From a checkpoint of a small mixture-of-experts model trained on Wikipedia.
Size: width 128, vocabulary 8192, 9.87M parameters.
Below are experts of layer 5 (counted from 0) of a mixture-of-experts language model. Rows are named router (the router's row for the expert), gate (a neuron's input weights, with its number), up (a neuron's input weights, with its number) and show model dimensions 0-127. Each number is 500 + 50 x the weight over its row's rms, rounded and kept within 0 to 999. Numbers have three digits each.
After each expert's rows: a language model's description of what the expert responds to. This comes from a sample of Wikipedia text that the model never trained on.

# expert 7
router:508605485589457554514561513556556474508499424465478517470569383464462472503516518428544511487495508579537527440493518504428486470465505483436487419669516418474483509410410479509527548495439500468498606476484595508442441590402494506417529479488403532471426420466516494484520528523438439515498500488481463543526457461482516590465400525476402522501497505543527445478414597488500519514553
gate0:502467410483487475518487455536535502496499448497483616472465534467476437453551418493500555525534401502517493403412522469436488528515561542518486412548374497452486470456469470587384594473476434522439576484460529481437503499544563532520419437498539497476489522457519590540520483502405582455437394508526546521515512547543433495413495511535489486500434397499486430512533594551501601417506
up0:445540518420533466428590531560577442519571583493476507410376497475475514465543556477453465536521515482647508529462515527436435551554558506477532455561549528461498483575525526510551457466557555570469558547499523466535524527475496552501474542468400476462507574560597451583513529451536525515436487551556530457542488566374519552534530627470511480503469531491516451567427494471507582575444
gate1:497475466422516455549576519490555587470500479512563505417539537400524453461477502475536444486522486527447589468571484569528491477466540570530500516610420512465480566539477482609490555494514517444472470562563640426508511535573471542457531545514415467499557529512444427507561483521434563528481513519593499475458515539450388494478549512505531464407487379615507451419502542460547546479569
up1:465501479461559469535473453512468500529413532455505564443447483497460479456526634474454599499515524454402571494468510530431468450521423484517472434610535554504504522523416456431454434534476421495493547513492533410540505486453497583411395561512547466481563494461420475512367511438466530505447470556557479496539372467481466555466474497536472491451509403516464564491497497428566408518428
gate2:535548462520492469493437496469588548444516494374556491500553477515475399557483505495569524453586518421507489537465592575360505564406551542496461487514397562442463518461477497551465564562507480539486489452527545481458516533465505526476453467405432515522532514519464518455541499510400435532426476456520529417495472480485400509510555599535515520427604410523520489476484439473597588437517
up2:537480486527586475468553534550468430518404487538488525548556435494542528521458520593566482473466559546501517535466469510611518494463465518547437504527445546586387541539496455385509465494545411515492510431504481525580479503509593512488561481502425422504483580450495467480606429531620459524604477393460530568528486479477466519427511576482547483521542521529557467515416558496609506520423
What it handles: Name-initial letters and coordinates. Capital initial letters opening names and words, digits inside coordinates or identifiers, plus However, died, lived, e.g. Henselt, December.

# expert 55
router:558530542557497494481466551496498508471480445564471472495524408409538511534462479383554554514590550573464569463508517473506411519543508429475565504495533477498489431412419426500550520672474503438488540498472567500440528531542462471463522493405417538491441497543446529454545423548487468439478533425501497529525490466499473410478458541523498550565487448575443491524443509492412405351504
gate0:497482490608435548481491489406464566492425452496568474546430501475565478451436428528556487564528431455520565558501543592621549497472542481560483522514501543469480507451392425576523455546502571449545534507607599488454530459470552414531503435503497608545422436536428427477504517405467485462455488519582487513455571437549470439483450506548446532511479469564503542579441497482474481503477
up0:424467513434505474472541529526497451528472492513531483481520527464484690551481506413465592478481547518609423517518434498550438535461462461471559449520503536604575516581538517529560534525400519443495542452533508468515597486581516571574549496556559543542511555510588496595496472516524524631585484505480525546564477481509561493560548465456565566513508560517487464503494505538456464615535
gate1:562480611531509532476570475500409500473441489553556539507429463469492458489476472471433516517582543488399510487469512558525470417536452588494476503399489547422542514494442495497509564556499450520553464400509488466495533518490418498581465460454433547510513499634378482436456470459513532490583416502475549578435515488491514504499538475509496580514459463497381405483501455538501439453348
up1:447511449471436461422576469523504487447513528575502540541457411533453567508433495359550536440507583463542484510536485501440478521553430534524623570465457472590486586510534506422514529602505573579485448512593490526495536516492511568483509464462465494499524597552484488478480563534455479507462520536515577509431508643537448526483536454408463480571561548428564461491450485430532500429549
gate2:560422449498556507549482456403492480476401503553520423557521486399494470483513412504631395504533463508445563553388479527586434494480564507463502500556449506550548457502542450541567597490590471445571446533556536498456536496468539554488445434474418487523500558537500457419419467508520468437485454554552554536472484430541468422496522525572410546548526451462446491527464455436564478475479
up2:535518475519520518543562422543539589510488477466525489523496537502524602549467398521445449576503504505496520410552557489486438610520452456432558397442496508473448539494482430487506516446517514492545562557531548507420470495459499487580498591435517357530492487431510427511462410503483537512537445423454477439491393437512533508497467444475481577491527539549685503513585508500462552487531
What it handles: Tokens after D or L. Pieces following capital D or L in names and foreign phrases, e.g. Dany, Due, d'un, Dnipro, plus commas and de.

# expert 43
router:465424653548495516525563534518504457431539448528517418484552515422455508527495512575474513468443555506537458459480395510582512533591527508543565478588521399481483452451464503498512551505401483549553564492507479496571571555485485477387480525475532543446433392558554397503373561519401510478528538529502514443535522482526480587434485428542511480500564529527511571557471522492479528478559
gate1:424455516450561459521575494557497531551569487482483506560479499454432533504536472454432516449564455482494451564406442526573456434468547502499481508567448483425553482335413424482474481443530537550456586558538515528539585458524472551492464475347526533540516461522472435571463463539404510420475555529574517491535527444476517474526495548478478544489528534535591511501566502530360462554496
up1:533553563503423472579443489427513524501539482515547469473531500519438569494372444553515436558470550476497475568494478470445608532538464517483410530491509463574551601517525468539536548563444524444525463506520398475470390448432584412585522525567545528514564541568551506569477520426547462426421628526466454499471543518498500495468463524448522498472448430488506552620460470519442460504492
gate2:411494614527491551525548463431477581404409518572456467603543541516479491475538555569438476468521494453489535531528467551501532473479497587533495463508488532427528568538424461390451561452547497437590493517565495606492473522388487539430512522482513528573553505573493499535470601429451508476530495510514579479573540549512513541568566456414466439570500513468535551449409439534468553531469
up2:483420595533542591547442481439500575451526515468563507466508517435449434588567487558451544505485478502506500512586501511539518570501445563574480505516502586517472539524507582515513470510433514489449368541569477449528512601519565467538481424590535546546493427430551505413395492434413427505432570477535541494412494560559522526544585508510542526491437452492531528506495505512624472485446
gate3:545486597513430536480535505503594434462488497450567449460431548483435526545467427551479468516567455461476571583534441453519491506531517478495518426523472499512534573450540504511492402616487577476488459483570444546418482553494357534480512532536484497513550442593556481483448485515550524525586420559505425489553536592597585538413544536564500509558528577482461541469512499501489392436500
up3:478344486489532464506470500417472483532403424537526567523574505539451454508643517532500447476515521548500468432428441472572475463470474468418568619497542517557544511397512486428501574556492460511503510528496543457543477482467583529500453407482520471490552522547405542524545552446524524434539515534529474503521427489477515507555485549488559483553502536537644434428388468464483460548546
What it handles: Year digit endings. Last two digits of years after 19 or 20 in dates and citations, e.g. 1995, 1873, 2002, 1960s.

# expert 10
router:527528529555538554450551525542512549455535419562457475514542426419511555560461561452500552410469568585555429419532473474427463519546460452456553408507531459519454454422408485503524520537424457494526633497474567504498481562527479473446518458507524533464428391506566538479457515654476517539538553448468559516584469435517505595434453460539448475486475566514512453537462550470430495523542
gate1:533454558480414442535471463511482488538444464555539475522573550516483535529521487436525484434522420654612513549501499501533497421491462535617484504495410521465432530481546392486521443546477455441444532532458500535494614491429502468522521500483516457507565560530391512509502334527496512595476557485419495491526571457534551389580537524528478521472487542547457584477547508504437503513497
up1:436531589438474557476416449605480516513548494577479405518499517470464584511468593559531496545563505390507550443520459581489452538616571459391523469463553523525522530456536480524462525476578523499431553515595525573514510519561569573392568498496546533555480547465423552473593548560443504483483465518494582563530496488447527558455575526466545527559478499514540471497519492539584491474570
gate2:440499438491419538401519488427394435532525552509508500507508526533489521531509487480514515493434506504521498543462506577549555518457589510497494518460545563422554561487558480506519497456460493408390452507511548610553560457506609511529542526542512426527491525555462431553501441534478513489502431616528410442491465500450527460430653491458564518430554509381503435445570483458447546578491
up2:431486477407511587469374533481467492442525472548529535464497539610516559544549461445451502527467505471564518543578458485475559564442512478557502431461519488570493500590557468557452534509511487538391453561443450452568561448457480482510498506462498379450405433471537435493484519496468366461459498510546433457443452459507487521625609509529619499430482502491456508512546459475523531510527
gate3:513521426491496475506491443386555467510578484552526502418449447467495453521593508534402483495496498537461500565472426591554483487595561566522466478535396535481440544564512566502505515490547500535538457539549550572526560542504584566476510466455526450509483498446468474473541455479527499527559537601585570456522525491428498468506534570454440546461566499413496480621499393584501637469563
up3:595420578463611548622579575570515588536467541584458446507509537576478478489439535478521482428497513422456461410473521483473488483516546476512504561497406435486527517497455514455499562522462471459410514496627489537425477513557430510551492571600460494463545555469472525523459581475474549516485463557487459553448490548471537586508603563426524500528466478526607539455565474502472460489470
What it handles: Table fields, coordinates. Tokens in tables and infoboxes: coordinate seconds (54°15′50″N), dates like 9 October, day numbers, field words like Retired, Final, Born; also the.

# expert 42
router:540540510558544517440518509509532532468527442465426397512541411429534558528491539496464558502580536526526444423524459450456457507576431420483562370530546445549443466440442449451513551525433452516558624510437558471479510564505487467461567473517520549457411421492542540449399520616521468569516557445507570544578450459520478560435469476505451477519447569531487472521430526448467450489543
gate0:594487476463532499522517473458484524556492495506482490514436516589543465471562444508583517504445469525457450489543405478509514482556392504472608501504451543534533437476472514529479477462527522449485501533564485546581462442492482524496474468531516446494526446551496456569601515525570578617544533517634462418416461521471554533417556573501629589503528447487476428452504550492582651484507
up0:481395570546430498558479468517426540482470516440503519487509541463433483513470419506470575514534530466412431481562571470544481543531438519572480542430501371513478510485459508582522434586442625492561518480541477534566521508487475526453608460429521445423530569525508458550600519491502510540508549577540487436452515513409445510542489533556462455519499518534511550514339540449450588472467
gate1:483462411482444566502500615554474514562441504544532424536509539491535557513596431554496511450477483566539534530417604544496459484530631529447454562495453498562525606507514441453489456547557580489508455514480454494461520487487561633493494474533469485632545460467454490529457561418506506496499435526504533474536533491510475496497528581434457477484447429465402414447589392478505490488440
up1:535519494550655454467529474480512550421480437465491521561514454406487405558566497511418534618470530438512569519490524496477530541513435404483505472571449499532593392495523560427480363636583464575545508485511490462464513506551509546570490486524523490489462537442566605513533491568494515484540452494447485477507497522537500471471558410498466491493455513547490611524544513569478552461529
gate2:445481545504467498504455589486539616520532537534537539556552471536550485529564545513399565551475438444446459519440476624518642454465605539441503557445477610610539535540501492465528580555538560542502613522532476460484490525534542487567496523553471450599463490471510482581448558491425488535456477527501538532536512540544598486475477562493549479578454542457515477534572512485541524528416
up2:467455576548447450570478502447521583556441567468462547546537451506450503445497471508425571520463434471461541475513528447553412476486592558417456487480501490489483515577443493504422480557446513534521553489470513470455476569529419489535513479576575433566499488352508541562390563452529482599487495451513542668460464581483522544522440567454536529492525526507533502482531470497537379485507
What it handles: Auxiliaries, adverbs and completions. Forms of be, passive adverbs like often, originally, previously, the year digits after 20, and nouns finishing a phrase, like row, versions.

# expert 23
router:549544580562554531448527512500524521475537384481436482525559465441547517543444523392467455497501528496554442421516451466409379525553435451433526437574518464528452463441379486479548499521417463526518592516456573453532517562430503469456558473503569558444368429441567555461490485614523518557465523414488534520538477453537508491452467489488457463511461562516522431515433544475498472461524
gate1:430477458584507467491510442428559448547457547501507484537435489600552460519506452533576526512579453458521520469488590544482434465472577547530504535549486475400511489503510491459461462520517573400519523421518486591485533472424529499430465435527542502462495481519504528538466561552637485489443396505533561527559483529440495540540562429537495411478435558476478500520428413422407620452413
up1:497564585461515452497544468498522545479466460406458423541541480549534405458473508557552409471417477431519513500485514530541557508574516389488481512508553441523489460543537486534458536645452636515536574469441573461487464487520575544450523505456490514554512564476453575567515488393491432443444554463539498493466464570515541546556468532426616502478500541411535505546508614483511436505470
gate2:540476532520524493475474576545415492518460433471479426439511603485496472512480511484441539620570409536474459527512423618437431524478442491559631413544455497656519428493481474505486567508490544507432462486446429575568462436563484584545483542557531475450508537491478501466545472520525476544445423601542499482453504506501502458535584506446571567428534505488488470495546499524485505400533
up2:501480513432480487488553493505498572488552494478541417446473521460556603501494568476542509525452605547556488415526477383510572418517519479411482523480456477438450487541504505464597531421389495472483522503432519488423555425447454554467552501573612564465508456525488503459458463543466505454458514504489459372459445648501544534473477506502586601445536481536543551425581531535520493502505
gate3:493484518509562482482465481536444509541575507494448440565569505513594500480553452454469446453490577394503399536439540548466525420528534471470486423474426525415480485455505488510558474594521546533478444483451449455425536448469520529613513517519531406475394517470548510442541457475454480463507444384386440439521585487564541480469537506435462564535432429482447425442572511489501587511442
up3:447546514526497544502523496491474430607517531490442445548568481495481554426583498463470472557555560543571523526522472561477549448506528589460586531380523476479428494440511584414520540543586486472518472536490585548527508564475560489515487491494491534428480503510517476504549496503577589489469377572420540418494428388459555425381454457492486524598525549524503561444541445475440525487552
What it handles: Section headings, paragraph breaks. Wiki heading markers (==), paragraph-ending periods with blank lines, coordinate and demographic infobox pieces, plus mid-word fragments in prose.

# expert 22
router:547575451542540537450487563528529449478508376497452551558547485446460563553447546571464502452378517614524488438541474461481501536503445437426590449523500487511442489467447580535546487547440459557514559447438600445498524540468583480451515505429492560455386430458489495470476464657496434529560564425464578542484498449470469524508470466522456505436489526479502509520450534463440447448524
gate0:527468518396477518540499543417528473579483539517549582436558512527449429449569450457527496441440402500478479581500488548517526614529499603573387427565537473553510495435415558474549494506500463557464549560423460552491542513449523496521458404498501395435396575477536528566488558553491472600520512534536525532558497538480502544503472469586507551435518513413456569521510488475545559481463
up0:501520533490557512455430388500571486509591503434529514469553443501463588511476457508538549442562509603478512552552565538544605499432492494442463567495356487516498534505474491401551521505499491506465521463518503496579415495516435528408400511600486538462452603475579493570630508490451508468525554490530552494500437449387506458415540442496461506484491486489558520516456527560531533582506
gate1:482453509487539564478504611459451500531556509364551476489475531561425472450565501464466477548455469478458563517514476587515510453517546525508428552517434557342492501533497509479554545508458509412503514561523484526526569503534517544568462441559497561521428525500451511605581498520458464537552429550555412511455521544524426515470459576497640543439481511384471572459555497462466564574490
up1:519473505497444505618539360512566479542524594587509473509435508510518443456513611509506539426435476459521475522537542545474507496510552495521532488507512460476421511532494517569395517488486504540448489506522438540536521404501548482504494433488438470598419540473588534561453497518567408511573497385430489436499375537529476460496390502593433483579459440539487506544445540530435552523484
gate2:466547463430496492573481540476456590409508467504494491528454511501433574400502515571467480492509432515450521501522515473527460479484497675537548604536460478451443446586531568500440544472528574542496389549475459560435533579457538512579528513486506469516489516533564573611495461550421524508484497564446567470501580523519484470589568588525448516461622492483491410480495547515502566489525
up2:453484555502427507384520482403452516447500525450450409492464435491585500546531446484462572523489522389574559489458408486481469475525595539472446566506515551451426506567590465484487535545530478382574528459473512504520489495484415501414449493435512476507558503573552426494450507475479442532500383555536514480437426512536523562472516510512551520600426558542509493491534415622510483486438
What it handles: Foreign name onsets. Early pieces of non-English personal and place names after a capital, such as Tok in Tokushige, Á in Ángel, Ar in Aragón.

# expert 16
router:480567574499554535481525435495480522461528415522428456530574369533511556526504535447562534503515488596561533455509465467499462567494479441499585420525501479463421492435440532448456557573459476666499527470429555436483508536503455537480486446363539542480503463495585542481480446465473488541467548469576436491491457457580472566503484504492510484411475516355484426510441505439520495437533
gate1:482500503432530430441447435449477518500501528529432527522529441541510545523490450462454509463610414539502511482527533519484544507519509518497531491528495515447496502484515463512424572553419511562393449495419497518481506442508500573408452444475531486597639439475489509525444489433526418510527589532518439517475400545507481536576559462539619525427420443395485404505589490539619513566495
up1:518500481442523407488512531535458457468493471497503557543500406514553474495549577545456510437526501454394436473510565555462479469450443508439464524385516508506575476511446427547496543493558527472416513396568523457484531478467423511453481629527523469463435466528475545497464450582597537424417410557486504528511452476457496525529483440540457562538432440525400442567526438447446405520404
gate2:452487520455433507512467422515467496586546509532460476448520485576487481430509537445541486495649459521564432530560530464457545490502534454590576458432440438443480480497545527470472472484515540563592464520472513500452593540517446531553521461374434527583524551469548612485444530451548397489503456619549454417520452522514457593523488441459522476484505378465458449516490466465552564528504
up2:518537560495507474549586436455448496475448490525444638603450413560546548581459479532476527504439515551428560514466565471525444473501495482407578510455472432423480540441407472465529466498588445510481503518496580543532538521553459506477523540577536396542479503534447510503489575536470536468489579430545457531560499501470584424559583437521498375504565438544517504585552548469486496447465
gate3:519581551436543497452554429387427556461452469451533502495551515533453526549457483519540484430500316496562490511459542464480495443521536486590509533433591583461553490553559484498428487488413492508386469461491458589534574465415479505518460460480404557474582536556570469545493487403500560533561453475491464434589464510500484492524500498507483471462463453446422439482520544455562493539455
up3:475425459458549445415513440489456563496520506511473471526534496608437542548523471523534495529528448506496570479551464565526508551497427464427449479505504574511485551391456427524454600511558529613445459472499477482412425406465522515516472445470412521443527499469400565439467521403528458512538582592494454416508485518553577565546457475449390449589493495441528482539519451494555568538490
What it handles: Pronouns, percent, quantities. Sentence-initial pronouns like He, She, They, who; percent signs and decimals in statistics (12.8%, 0.07%); number words like million, one, two.

# expert 0
router:484479517520490537476536449476536634491505513521452555459567407402460543527459489524518571465473529463589438404501445469500472585520472477497545527562496484597394466422451494504507510515399494519604561600534422510402501509471466460468496510550434502445399471478506510425423557543493401553496518482499490558488545480547473517397498511517436474414542532493500441552464514435487452424603
gate1:502545485512619504520551494442495402519520519527548537469452542412418496493571451559563531452465447518466402424484426585514585551535574488530527547537408592488441479458407482546553462487451545522532576587520471478420498469534514550480421455407502472568527494467507421523505528552407504468394499466485488527538582456497522523453545573548520448435450465445476501454515482398450554442491
up1:512459507464536539596494468504551468521476549556472542499457510590421453537458415448463547511405596526544537501542420571549545529549471527524452506546552508521455533430508571432493433468432482310456555549598474518467553529515540441429480557373479528509519588429488470628467566483488468529441507472488534557501487486470502448475539535430547440514458527435452472500523435517471485489443
gate2:466403445521549455522485419499543523522478550493521482499554547418424486496527435527542578472466465501490416470470435569487436500432579515504420534623539563473437460379572484487539491571502549551562468507507573547434512436464489483496462541458506515502544486505403478437576479501453377498564449589536472475478497560555470501508466533553504443410462433505465536451558434498495498498658
up2:517536512515485485531438564428519508553491483436538511529460505554499467523513532522505577433471517508428542459492516507469473423498510467486634622507482512549438475530567425484497515423524556443393502529440398514487482557506520434416469583599541466529539448600520605424536528510647488403479457493607597484458516507469512529579450472459475545506494477499490510513427467465433488454581
gate3:521427523506496552451552450505435488533495558463487503394530557518454461532501463655567616518481386565494494507463508582381507436432468542433644548520563576489538412477492483538429442515503473521521520592543387534459500452507533532544564440483481541610420470527555495524514495443498452515499475486489516547479511480529518512418517520525553516497554522521524548449507486493437606452542
up3:583520470549520430528571510573490555453465524551563493456434506475468468533490459485505448541473546533472418619481507534415531444506471586503501544544553510395518560489544429597503496512331499400493442466476424508550547539534513375535473479548488502459546521497598496452544532497492496545540509480490494469551471522576539479456552457516518540522585554563410387566421517470500485457574
What it handles: Word-initial single letters. Opening letter or piece of a word, often a capital starting a name after a parenthesis or quote, like W(illiams), B(iblio), K(utta), plus age.

# expert 54
router:517559575497523506435488482513553491446535474549483491491528445438580520524549532461477607446524568611495486471477487429516381532590496470500511420485527476498463510371538543448431558673404547575543516550530504537446492546513477463467513461511519565463495481550565577487446489487504574549478518440585592463553497463542507523428481394498504488498584572484518489508431468475493415454556
gate1:581548462483491471509524527474504473558520554389543463554549492511527462478530523464494557524457521502471486561455528524513579495485495523483482419638523436432512578471428506416519519538541526516523512407490489514494528491446534517551431586488550619479503601564414500587551494583495534406409491423466481513463543628481487507524492466451448567508554558358473539461430517482510470592449
up1:471447608565501615478511453510492460466390537482548506515568512471488574580603505504498494546489481536418526448574491529533475473483492532497561472565512521449562523446572500421435435502492580545540560493522483463573466509447527497523476573542357504463460506541511441614440440480430557445490395480529584568464555569514425556521498421517450453423438418514468527492486515500479476535558
gate2:508503559447480479541482487472503499513526529499536482499484531543442442549549501489415533383549497610449536501609521534475607461507439488419443497542444503432497537479448553474458501555551543548477558448467465529443514510447509548605508471530569447557493531422520491470476461507409527440551509399541564422527523548338495512479464495570449549572594547497457506499532391452438454400495
up2:471512478475460490478565388484517504450534492506496503498468523531426537419459367533517474436587456533482575529429570522514548558408590474461573509566535420529525518371558507514444556550498572422540511445450427481502482442508496515437575517549488500481537499430529520585555439500574427502456501504412432543505530499581436383569456435516454495515499475532438527531450581482507414488517
gate3:543615560476483425454463469484547508515444537552584522547488454526439416596490548484493416453580520573436431482448486529459549454485423593474480479448418496528565483403534526440413566497549589538470560448522473496504573521523513463509472499595369562531468565543478512598524417438520589528480457472506540452505466498499444429466514425456517481505563457428464449507513474459483435467513
up3:487444550445499540533440451434461488512494524474483478473606544371461530604503508487435486512556525475406540479485503455582434493446496537473532539476431443525418476524555423584490445541633445471440399450517440472442457549552528459496524412456484494450506477537544551567506483526465509558421492616558467540520482486495473527495435505552428387480451536410551503525528440521556515589545
What it handles: Name endings in tables. Final pieces of foreign names and words in tables and lists, like Fernánd-ez, Takah-ashi, Académ-ie, plus sentence-initial He, It.

# expert 62
router:536545554531559545428500583525500563474531434487422459513544381424520558550491545429506539558506559550521458440511454459434422556566433436468572397470551442529439460442448454469522542547422460522528572479457536475487487557473481463471538483519486542441380419446563541480390524584495520538480545442470561534559478449521482534444452447520469467477475598521497497539443518441410463472574
gate3:461462544478492530469499543512541483515549606528453513440374508594430466400496548554483452440553469427525441499477435499458521447544480513557466491506448515479554489454504616437584444590486466559463399550424530526480478494439527485588462528468482508565515506571509417657490489535435540503599457483556497500469538497485461489482470471451384539542378473511435523475418518483491488484507
up3:523454491440549546488413546450512495495488548501541494467443570556470504548513396528455405574459493473554471555566490494517539624489507400496497578487496558437593481517532424514478446480442570566551515488465476550493452515497561552500597515448457557426405539611480505437448465568526450524513477520545566454475420565465515497390515424429483454502470503498443493450549438440534397500581
gate4:476476502503492430507440527494380554562525447480448528478503580500420452442480567491457511530544489545459400525460541481484462523455588512467518512549406481371470538472528334517500532517544581452479532513536511446522427463431533561552486444472463470539437553474533514472425461442470501447540588548527461555390540461488551562463440545467515546537504557418486519441492520520558564501635
up4:502520449503535505575576501572526453610400531512585517502463466522474525476515436515479489465522550482494461462396493475440434458461592500545423569529502485409443522472544498536582486508373482481510614479534403468440476514531566504497551578531588494469473497439504491544502492430466451461497504527533579485534502494483627394496577502529422377547435607465482462490452474492521477513554
gate5:429429550491446499568433455533458476549458482499520461473472604471428564539539441473601481447520476534538496523476557408519575442509471527542466497599487537425450529501510468578448520548518635496591525563452440454511477428460515544541441567584614455554422520488396453554518441432449496483546454437449569456491504456472527485450503541494565532555455539534515388518511522482549560518480
up5:542536513414452545533480509482466431522515603489614370580541447474486470498546513463568471465467533513514472506433503578469471470468431410528482495512492492500449408460594510479447556460552531505557464604501447508555545532487394585480476484535450460502498460491532582513423384461508487565553466470443494466476545468607553517538544482485443549423504528540511495391501558507527555568619
What it handles: Table and infobox structure. Markdown table divider rows, row-end pipes, line breaks, and infobox field labels such as Label, Website, Phylum, Species, Team.

# expert 58
router:566527568544551557425546510493488419480500409520452461521530415468535533539486539437469503500458508617537437455541465491528427514526462428439615350527509466517491479467481500468526557492475466557560542494447601460496460542506472455467519452458508541454390393459505477470449516600522437555529540366495571559506498479462607520476456430527446458471490592498519557540448538455477457486529
gate1:482542522533504508531455543555485464561568461538453500482458470504495512479512510478504554437492396482436539594481529611540458451466490508444534509502481501461607561539498408463411527479569521462399534551440469507591616434546536544436554477507592453491436488539503478452462621504531499497457470506505452519481541515475506488580391491457437586482516439395453456502608435610466517525446
up1:525536549471437400436503541497653433437578473462451506492517496464482491493505390433509516597484526486475374622523436535521456555532501460541503406551540530439432507483467487469481532392442468471481503536515570497563477480533472555464507532521670468462503516512520515480428539488509534565436542549454441491544438432503507471423480492523437484485523476536402481476579521520409499444502
gate2:515417532502385462451475438521487493552533474522484461503520456539517485507591456563503519584500382591508514449496461535523636557541445589523454527551529533476505533527549474433508528514522503458531531489459483458584529449580539491404452500541379477626568517615538513509426433524564577539477528537510473433529507519466544490467545459414415545423476514494494413508467513538553549566462
up2:396556458577445508442557584540455460484414495433466514455495512474583527447628485468478507515516517564541395479519484602516495454561526586505424464431382513455502554551494553480506513548482428459495482474526496462381563486416441469520475544488486495497439419451488645567514438463465469512492421507462508431476441440483517466553524552490503416576474474407480508520525453518547505519540
gate3:463423515495482550475438453528546594574518491552410470464472535470530488458584397496524445516482479601537511515524601456484460482428502486587475471527522548482517526559440576534528563405535499489515564405519525493496500441406521525501475462561449528619533460496495472408507396597542517495489540441458424542556468406468495528490484481415512554482556431604381481504525467585523485500495
up3:495503479517518506400581597596497509481431464522507537565453480439520491413506497593542591465516455473418476493502546475415489479480611502535494485530583537511513461410412582507561524517607584552509508547518503468473591528416475452539541461470608585408514486614466497563504513481407402482446581541473515472478520559503537515440518496505502455449448554492458514453493496530546492544573
What it handles: Second syllables of names. Second pieces of foreign names right after an initial capital piece, such as N+ov(ak), Ad+add(ey), Goytac+az, Abd, Gonz.

# expert 18
router:538559504559537558443517522524492558460519429473440451514555404450498554540451541458509538456472558548540444427543448455454476525558456429480589368537537456542450454432442497501524539488401467512536595508449537479510493565510499471449543473506523540435361422502559543457358521568486475561496571445458578539550472448573532541434470473520451479486468584510525467534441531461438461479559
gate1:523534566433537482573504489432483511597418504495515538461446443573508490504516588451569473576508395516509482541433578480530427470475508507508534443518429560474498576550529514543505566481445572584510596433438474467450548457646507544508451532534417416557555444501527566394558440553426502551497456490557484477464587554544541520536553517470521506538530515441528511423454411455538475515475
up1:498488526454589516482524448573467573497512597500520518572512523503525595483526460530486487485465528484509427444435572558518433479676489483502627490513438327472426552525506511584437440455429493439533491468439489489545481512463430477462427560512472447464548496443482563512511439645505460433510550535479485511454538517505472523455423489478548520547404489484488539487494426466497558471529
gate2:459461537414456502539563509554454498564407478578462529492468456546477381497513501449509457569499415521493573504419512497576489533469537486494453574452476501519499534530539435411520503521517534474541529579579538534537577459440504564481582459568494430552605412555528425492435494521505500467476476475508563436398590434575452463516451486526480444403600526432499525447499491396440441469499
up2:440644578464479450411433480570541471480512484512559494511389514548505467473493503476499529520470453485493503456433550598441501559633515555407458511463437493540498567557440498466487442549466531539532422510488509502527385424515474430492456555538587576503517407436482529471480461422476422458545469507511511507533487516484545484510542498474394414483479500510549487585501464429484533620415
gate3:453614405567454438537556464545487489539500513510502538481496568570432556507478493462516490494531464463542472424537489536524477548504625516487473508446504570372457496493496532476449528505525535520578507481467663490545492413486542558462506443525572478539528378511574433502422481521460494479461527555482457458410601532576432496547476503494491516539559489561484529476455514492593610401441
up3:525527481497500521502534557466515441576584505482409450551543397527467426515600559535481533461574453509584532526591447490511564570479444492517451566485415491455360461451517498498511518509457541489500519478500535588477417542496542470407507485484556563527487506542433475478432524581581548536423423519482518475542465591585501479564504481566456507488468412443517439416459507487591569505399
What it handles: Table fields and headings. Line breaks, periods and year or hour digits in infoboxes, tables and section headings, like UTC+01, Phylum, Synonyms, and venue names such as Stadium.

# expert 37
router:506529543527503520442470604530469475497529451431511416459570462420562563567496479364520549553432532488512463473517500477478425531522456450537573445486509450448474469418452513494417533549472488475526581521421464479502523505523507484491504448563537516459394370522568493461472442547418478593550530437400601493502458452551485632473471465501414472429464566492447497519461529516465475452568
gate1:482527533483512480456499423471495381488639466438559533502576541538512539448498490517457470513449535500544508480452507569483567474509484504560591543476481462493541581460437605443421577568540554460485465530542467541502494476562613519517483455588477491532525452512547412539476427455561521430586487407541562541427548548640395504504488540526532490416431539461522472466502430556492467489469
up1:534529404505473529494464514436610580474505537545481376512468491457483484487430446472496543466500450389485540464460487522560552519508474420435530433514473409477432517497527622518521564543541478470463510528488503494538536564616577465524610458514495518509374478518483420522558485422522517550555537439433415393461495535477568513568484597501421490507543492580439483439504444508532497503536
gate2:463478450524508400499484518545499461597476508415512459512540551460512584498540480425457516476523573455563478428499505518483563524468404502631502503498352502538520576444542518459491565512510606479484534594464408481468533480490633637558442557549463502518494467476509469482428478500468406541484541490461536444575467525478438540513538478548465468522505471412496512630500487581507497532497
up2:440478481596519548385453548471393563483508481454534491515509508449562413419516541459467519529497610456552498524419529499440551442493553420473488529471488517498524527506481599407591392530473492493505489501542556484540538515474449459500500572454512509555492550408465487485576512549559486485437606497537499558467442498385463506562442592410528490447468465488547452421498437552399505465563
gate3:482486492466532509512458555455522461577541416428584457505566599533470516549514507555498467595481444495559547455542651520443447482517496531516465520467472510516512602474536538496458555569379555503527499473447501539528608482505463455476427486476546513465390476557550537524524487456380481537577538486511493461411512534552484425516558529390533517465445424570476410517453516526507519480615
up3:444503502423434521490399465477554445460468490526472494435475417545567498580506478501448492465469492425494582552609468433444522436508457609440570542530512489544382478473509548544601560428489574530410442458487518475462525577452416508447472595540468560552520474502560547435517632488451535444436487449513521483497488579566466526493481588528506504553550548530455450492482473525471557437518
What it handles: Roles and institution nouns. Nouns naming roles, organisations and teams, often after the or National, e.g. University, member, player, Minister, Party, League.